Below are experts of layer 3 (counted from 0) of a mixture-of-experts language model. Rows are named router (the router's row for the expert), down (a neuron's output weights, with its number) and show model dimensions 0-127. Each number is 128 + 24 x the weight over its row's rms, rounded and kept within 0 to 255. Numbers have three digits each.
Before each expert's rows: "comes before" lists some tokens at least twice as common just after its tokens as in all text. This comes from a sample of Wikipedia text that the model never trained on. Tokens count by the router's weight.

# expert 0
comes before: "|", "-", "\n", "The", "===", "=="
router:103122134165111084137107102116140100165116101143136133107113105120088094131132177148112100099129150100118106122104134119179152143124145115110146130155139160174108114145122158128145120078130160085138136072129103145149141134124077195124137102102159116148110129151120147122119127126157137112135127127088144123123145193134116148127105151078127152191119138147135139126138132124083135160110
down73:139166123132112096085129134100109092096148085126116171110133080124134098132162097046133126143097123161149158116141146134136077085136136176134157122099159120091090133129128103138140104136159116158108121109124146153133169143177095126122142143146098105108092120143156132102127133103097117127113123114112106094151162151156109129118117111133106102129087117139136096154131108123149102155149
down74:116130101154117088135131106086121121138079167147140127118125166069130133133169151117124117109148120091118151111144156147144130142171114114122143100116104144099099139128120146125109133122136152158169157121150161118113168094114097125155087118168102096109102123138121136126146112184083147117106098116149102174160108100168154136174130133098120078117161141120150135151153105100142128144156
down75:104196125144099161165130135175123098128152094135126114143057130142154121092108108126143113124123105087139130094151158149099152123122132134120161107149122124123106153114109145127114144116142085125082144134107084131133139181124159098121141175147089103115089151150085145114135081120117128124102115135145104138120115146165157112147177130147138144099114113117093082139136107127125096111147
down76:134070139145123170119131163180125154130144158130165162095145083095116137153125136154130129113090122151163149129141137114079124123119137134102134102129154134167114119125105099138128092105122128158125098136094108157124126129195109123162126134153110126108099112156148183073132115140145181152157157132121096121117168125125105107104134117125131078113124149139128119132125131097128078095158
down77:113110143155152108163158136137110137102146118125121132103132140175091172064174126113154140117122123139153123159145109131135143130124104142128111160139100109171149092142152100153123137190132183146161192111104099136103139151106138162120124138101117133153130142109148115123141145137110112102078107110151147158136080128150119178124155161148150127105119131125128107166095163128158098127121
down78:111068122107106096149095110113110141150130159097088087095118125138133158140135142129098135191134129116142109132098160115056104143131144135100141157103122131094148105117111100115154141145111136122127132120137155145077149074162161129173112127151141169133090175112136130117107132142123127154121093131150117154134144173166131153128084086126124130110110134126154135125118158150131086109144
down79:106118132134118116145131142113130136147194138129133109144111124123153141134127127075114144128118083142166135173152097143126173111148182148103140125138083178069171087144113156125120114145119166108112114131134165207146151135141141150157091122131128081126097089148151135097095139108178130133138133123118131101147124144098156105136107120126131125117134158141105134160115108135148099106130
down80:101112076108082131119126147116125148143129118119127110103133136133129117120121098131126127123154141169146146142145107129079118132138104109150100068171083092146111088122084118144121131140152137077116118110144072131143120116167149125139096141088135084162103105132123149129129124123131187123158117103146120144181127149138120119139105088158084133132105127099144146162156135121099088139183
down81:114181112154098089112106106114118120126152130095169110108123120162132193162105111160168099113138134143126150141178106135128108134090120130107105104102141129160160119152113108092159164125105106157107118137132105111119180112141158111109121117167175145123126118091110143118123106137123119131164150145121139142122184120115119126117143099130185165116133177136138094127164129156148153098102
down82:104134082144163115115112147136132137129120125159110110106118140136118160130102139143152145108131136137118117199082127102076156156107162135144127096136112130115119187114178110074138104142091109150073119160134114144079096114134130132103150111139166148169106139130103112162150162107157097103120117131151111118137097145108150155154164127132154141154101112151138137140124114103108119079148
down83:160104114074120121139139142110158102141092110056116148110164088120137120147170119101094147134156101166180149146167110151119115109118118166142111126116117146107148125131114118140124094141150131117175148130124147118094145115117135175144110131126123086079102129133130142169141138116092143161097152141088153115144140109137174118099128123152068130070140141113122132153125129114138108096130
down84:152148172104153158088103127159144159165139154127133121128135135114110173177138143121131120128139133160150105101135187177167125166101126169118140091118079119148131120100121142156120113122135142124109130149129115059127150124139108117115110098072140118131111100112149144084162147174142140138097160144149159112140127122134107091142156126081142113127089142122138093075133112135137136128135
down85:111114086089098112141110130076178126106103116114138153096109117096155106102126125073140142130145127085117117134134137121066139097108132127136140100093126134067149147141128120097133120136138148176098145103086166118112140136121086084115099142172132129147091109157126086144130083123139165089101144124125136135120146150167125114110154094149112127154103097123112110128141092137120134107109
down86:164127155143124111142169159107168075100132082120101162123127110088105129158145144109102116130102129186147132126127136105139116130096177128141141116129159152085124151085134129090117124117100105146103125184120113155138114135185153133150087086160161126141114147152127116116147118097120090120099105124155140171146137131137142162128111148166121114121155137184157129113142106115110107120152
down87:087138140097131151133156120119136127173132100123097138125116120096138118110158113169080156124149122115138131118127120188142111099101122159096127095114080134159150119134097162110145130117193149118143142111172125122107126159130125158174110154118094116132194144092168108149110122098110135140111111108153087125135108099112130114140158144115114092104086128167117155111125097136117121096162
down88:148122163123112113131136177127113125168125094165132150137114180086129170153131142145126083104113129141108116181135203125137130137117132145116137139126147110131163110093160140148129109107117098132098093152147087113178124129141108132131180093113128146125125143143163125111143133114142156107148112132201170087156123124115095148103151112126129117138159121091139147093144138141116125092102

# expert 15
comes before: "\n", " of", " and", " in", " The", " to"
router:177128067133161122114101105150157126094130123141162143076135114167086139120095140157098125103094112088140173115138136099097102127118110072103103174161118112119121134142159159177110118124166133129122131130155136116123139144105131094143130087118134129104111149149129115138138142121103114127073141163114153148096118125083139182110128158106111086117153092135136106148132140116124137132150
down70:134086130152173095127122160127109124137132131118126141126174120155165152102117122108120117120128173151140106098147111116133107141115105138118135192100124142110136106103129089102136127114115142157126130135122155111125106154104128078111151134170092137149116118123062127117156152144126104147085136089126134098141207131102084132103118098136166143138095155136159091153108171145114139152091
down71:137136126111138121091151110077099095136167107173123091125150140147158133122134117108145119111162129124133126154114124205076125107127153128153150105113104096161147143112121083089113093121105116093136138167124146162125151134135138159129109137124104112093128110123152126132116100146141128146130127150086069138166144171124142111098102146159167163129127129174129106139122111072122098155126
down72:101097123132078108161139112141114138123138070102120117168146135141157182173126102117141108111110078106173110121102120086098151130125115085135134122125163089120182144091099118148135074130132108145161133140127116108163101106123126106154123124138122106129123158116088106109122140133164114153153091117116149141140125126141153115112133146102115148126131136124122113215137109114159115106101
down73:122130128160110164129118165160163166139119133150100131133121100110110100171122162133179117090142179126124140150125130147144121120153133131115141118102100126192132145118138106120098163084151155126109145127153095121144131117124104105175120111133098128183134147118109154095132086140117109147137112106111095157180154175113166117121174108121103093153134155115111151134117097118082146134157
down74:089155104138130145140142135149127092131165113089175165099164152102094161085121138125121104131095071125136165115121135118130079140145121125113128121107131130137133088137104134126130082082127146165120121076087171115104149145139115161116125135103103142126108093100134131088157121173135133141141076128147114103097160115118131139120153110136127115120109136130181136122111185131140107129173
down75:119130137140102080121148109149146140127134122144148112162116153148174129119141112120154111155158209122117118135101103116166146159159081070139118136120109155091148092138134127136133134081111138129163143133094107103107131128096091130140149120136118128158136127127142124159119129119058165182155094092149117124074118146157141127127131117124133158135094156121104140139150134159152153165115
down76:094153139117139099101125138118135170134119124129125139107149163129127102163073159085152160126142142188170135141156135102071130134113135126135112123150138098123115133111099106095110126119076155142141125163074078141155161153136151132145119118124158114133125121121125133127131098161151123077153119136168133148147138150128130122151108112193120090138118167137121118122141110105146061155129
down77:138113140088173134176096148142113120165149124121103127105141133115092159093108145129070110124137101141134132097112088160134110139129123130110125105125108138098107149137154160114129110210103140126120130131155125131092159127095149195109104148103128123122143147121117136143110097085122115125157083139130123156116141122136181101119139090119142140149111147156114147134141180136081174144150
down78:154120087106113123141082116140121152132104137097106197169115083142159126102142090095115131144148117139153135142152133169130118123116115149186115157182120156116179140083164147065158115116118153112096155123102116129136101138119161131156128103145143145113070152115097135108137151133134146123119147120135152126148176132092111107146108129135109151115130148146121143168107102136108128109141
down79:110111174127119118140130170146102103134116157061136114121141131146136100137101136169130131133122109097153174114146106127135104125161161190126136139121173113179097116090077105149119089117142116149153095159148124120133113110155129123102140154153113096116157118169118148135130145181096124166141146116137118136113136126114122101114146084101100114175129125187127122128131088116102103136136
down80:144156135148133085154136146103132091099130088091119144121145172116146157133115137132127094121114075134161159144144130110135128125051121095151137141141146128137110112115116109091080118129106133189116110132114128111124149128131148125143095156164148101117110103126142168069121114111124176148129106135175140087163145133166097148146130154142148130149100117102111108109094180123160128125128
down81:163163139103079103143119159115127117101145131143094121113092121135153102140145115081132105125093127113151110121132141107096119108146160121139155083094093093159149165144144142070169109150111147124108135154132144157119119127116170109141108134117161154150153126103127154156131156148144110122139135173088159130115135120160122165096100123131147132193145116151104100116149160072128089140111
down82:108115166112093102085103117116091151147127110132093095173159123123124118117115127111162127144101173127123143120112149114112125134133128125110093176161163111118113126125082104101185088129189113118157126101161145126115095101168102150125153151147116127078132169109132148128128090164099131142166118136148110099110134119132131128105144175162123129132128098161105091082132142112109106126107
down83:176110150147123170094131169171122123151142169128143088094108135168138142156098099125162188112182097120147108151111126106137153108122110128108081124108082128140124115097145097118096102145124149142133128143166129139117109120096108153149129161132086156111141121140100136121173142134144160116095132140171102104135123139081113124128154119132140108140063142123082135134117111123148108119109
down84:086108122125139144108131132148116123176137150125139111140109158088113129098134141117100131105145115113091115076132120093154141078146145145120153104106133149167109092101167113138140146085134122156156104116121134090173129153165105122076166118095130105145122172128118166116084132120132088135132089175115091121096158142132115140159119141103141118113117137073108163104099119165145137133140
down85:140129108099110152148131080129131127139100109102155132120139124117122099096120127128157144131131121134128109142081156064096124110138118123110142170146125089133150158101114122114134150181090107109173146148099083140148139136113084097135099136104081124155099132131117105102084059192137083106110118107125096153145124116144125142132116110133155123148111120086136110123108135110158127135080

# expert 13
comes before: " the", " a", " his", " an", " their", " her"
router:194140155120151111166119137143143147139125130145148154079108121116095114104097164141081133078106127106109096130093143122139111139138181109099146165206133119132110119135129100111114161115141157118171133156117113138156121137098154130140141161147180145096095147106142109150132132103156115088151120115142160115132120141113096129129177131105138105134127134198104123114128121146113127137141
down70:145125085117175129097167138134127096109140133144119129117154127094153117161124162156102115151120157133128104125149161096147102154149121154163083083070135140151163105122129113122137126104134108144141096177084130138122121187150124114116140110131178162107131134132078114163129136144122117107128107165114135106084116090156129141124067131078117140151128116116166109137115118162125116105127
down71:113137146163091085143118145136098139129105122136146168094139155120127106153139174096078124102095125120155130154130136150128127129168157157097090123131153114121123110089130138129110095133154130094159146117126136129126151093152119111115105124150099114147085110141130106108165157183109077122091132117149124107120140128139153164139101111109089053145122164097138142130086176153124136099125
down72:134106151130131122123134142129189126117072148133167096112118141118174121118145121138125140111092127103117167105144112107152151142140124134148144067057133128130133107160106141094137129117129103148111135084163166110097148122108096147121157108102141148144117142093131159180124100066147131130108154067122096144115130108150134108158151150127084142128089121129147137118159123139142136101096
down73:111132144145111163094141078116133151122168156143089070140117121158168187113103100136108106087117168103121112153109128138137142075093103150120121097109154121100113116125132158111115126162124096111109103142131133164138121096091129109137143088148117105166124157080101158105130135066114113141124117140118125110120141135112145112090126101148160115162140163095104121106125127149111123091150
down74:134099157171159115135101126101159095106128129106073134106090121155113080166118105125131124152135134093127117164090147105098108162169103141145127126118102108091122105111135143134150136172141110112153129087087105095113168149111140146130138106133116166110135072121126129128161120148144121151135121166143093084120108095106177161119156091162105122131095099110159131141131135136112137160123
down75:134145105141137101081111065129141107105114188146124083116144118166105114134143149120131119160147117091122138120156128145174145150153164067122102110083138135170113122127109116155133158122113155146112101143131145123126136108111109098116120157123128092137116124142139134130131111185166130131177140119185127126110165092096145129137084071120153129115138118122115092104151160119115111158120
down76:130114127134065112143124137129108148144119113184098141126107125095144112144095130101110150165154116131136169139104120100125175107172115108163117144123157098164132111104112116082078125132089171165118155164125083149142099132158131151134109121119105105152166127139147102127135108175111128128108106162134146108112109147136121130130128137114101129107113110151043085133129125114145089122122
down77:158156109091145121137122158137115143144137148136098138130174148148164092110097102102119122095125127143093122138118128149090110172138175087098141109136137098154162127134154077098129129112110169132130138157143176158115108125142154130128088105191156099118129121107123160099125125127133128160148139123115119163130132157158124121151080144098122138090083118118099107098141085093150122094156
down78:148113102145195119129118124112109166104168144121152123144142139097159150107178136141133113124136107132113130121146105065109162151118113124147121132162107093124074131144116133148104085108138116115152128107131128125175102089132141145097117142126108131183155130118150165163114123128109152107143127158108143101142145155111161154149132070128141139132100107072201131115123142113109134103113
down79:116118102107149150128142115208097110102137112170127135159168143123134163112098120140129160095139158179118134102108066154156159135145107133137141107135121175096143081129149136119116114097144101133164125130162145130170105127126133120110123130124128126141134127145122064131104157124093139120123081135155101138113110128160128115186120130097169146106102139105153122094132126090116116099101
down80:171122116144154149154145139120143123104093118111135118132104114131121148099114109129151157160116153174125112146105129133096121110159143126101132135053157140158161094143079141117134143155157163082178116148103136129095140106140127114106134157085060125163144129105110125113081109146085133148106111117127120117080124126129115105140120119155089128128122130115116146175125074108134115083129
down81:086137140077120147102131124135119129122134163109100118110150115096110159128165149106145098152107137111111112127125134143129137117109128115117096126119122187116151115087125122143157160109172094139106105098126112139160109128156112207101111163122148121128151085148124069147131134117123096128113126116124098102134159117080166112105114159073115130130120171121156125140147137172184110124147
down82:152118148154131102140141094156140164136114114166104152146085126109152086136125119108183120129134146115113159102105118170094096119137110152133134128130160086159101170109125173130129091138082139114083129159101130149105085097121134121161104115123078133136132128146130136135104112138133164134152128148146128125118082149108148080110162127199146162123121131149117159096124119096123162143148
down83:138130147121118097130100159105121127147116098107106133158129129126124130129115115113115122123101142140111108147090103145152116133144139149111125150153163147142088146133075148151156134146152147139138118134102135185081142159101186158139164096130141141077126104100103129149148116147129109167124137119136131181112132146121098063165154108179100099092090150132161121172105100107138094137147
down84:094125114104114120120143096129145137152130142116170118103149105141149132108096125148100112129119142159139128167160127112119126136151124173125122100117136118073124112130127103079111143122192149087140112114117138119103118108139128119106105146128172122125075115076134130093092141132120110129121102117118147121155179171130072123090135093126146066117160082104156161092156144145114161110134
down85:130112108140145159179152149152131145162125126174105115163126126119116127126137111133156122136087109133129056157107133149128093126147089169127130084168124072182162102123098114128156129149127165148129131113157074148118125136117124096153095140120135092105135104160131135095114087136165139178098148132145117118126159131108114106122148104112135130106119148091128115140146118110071136102105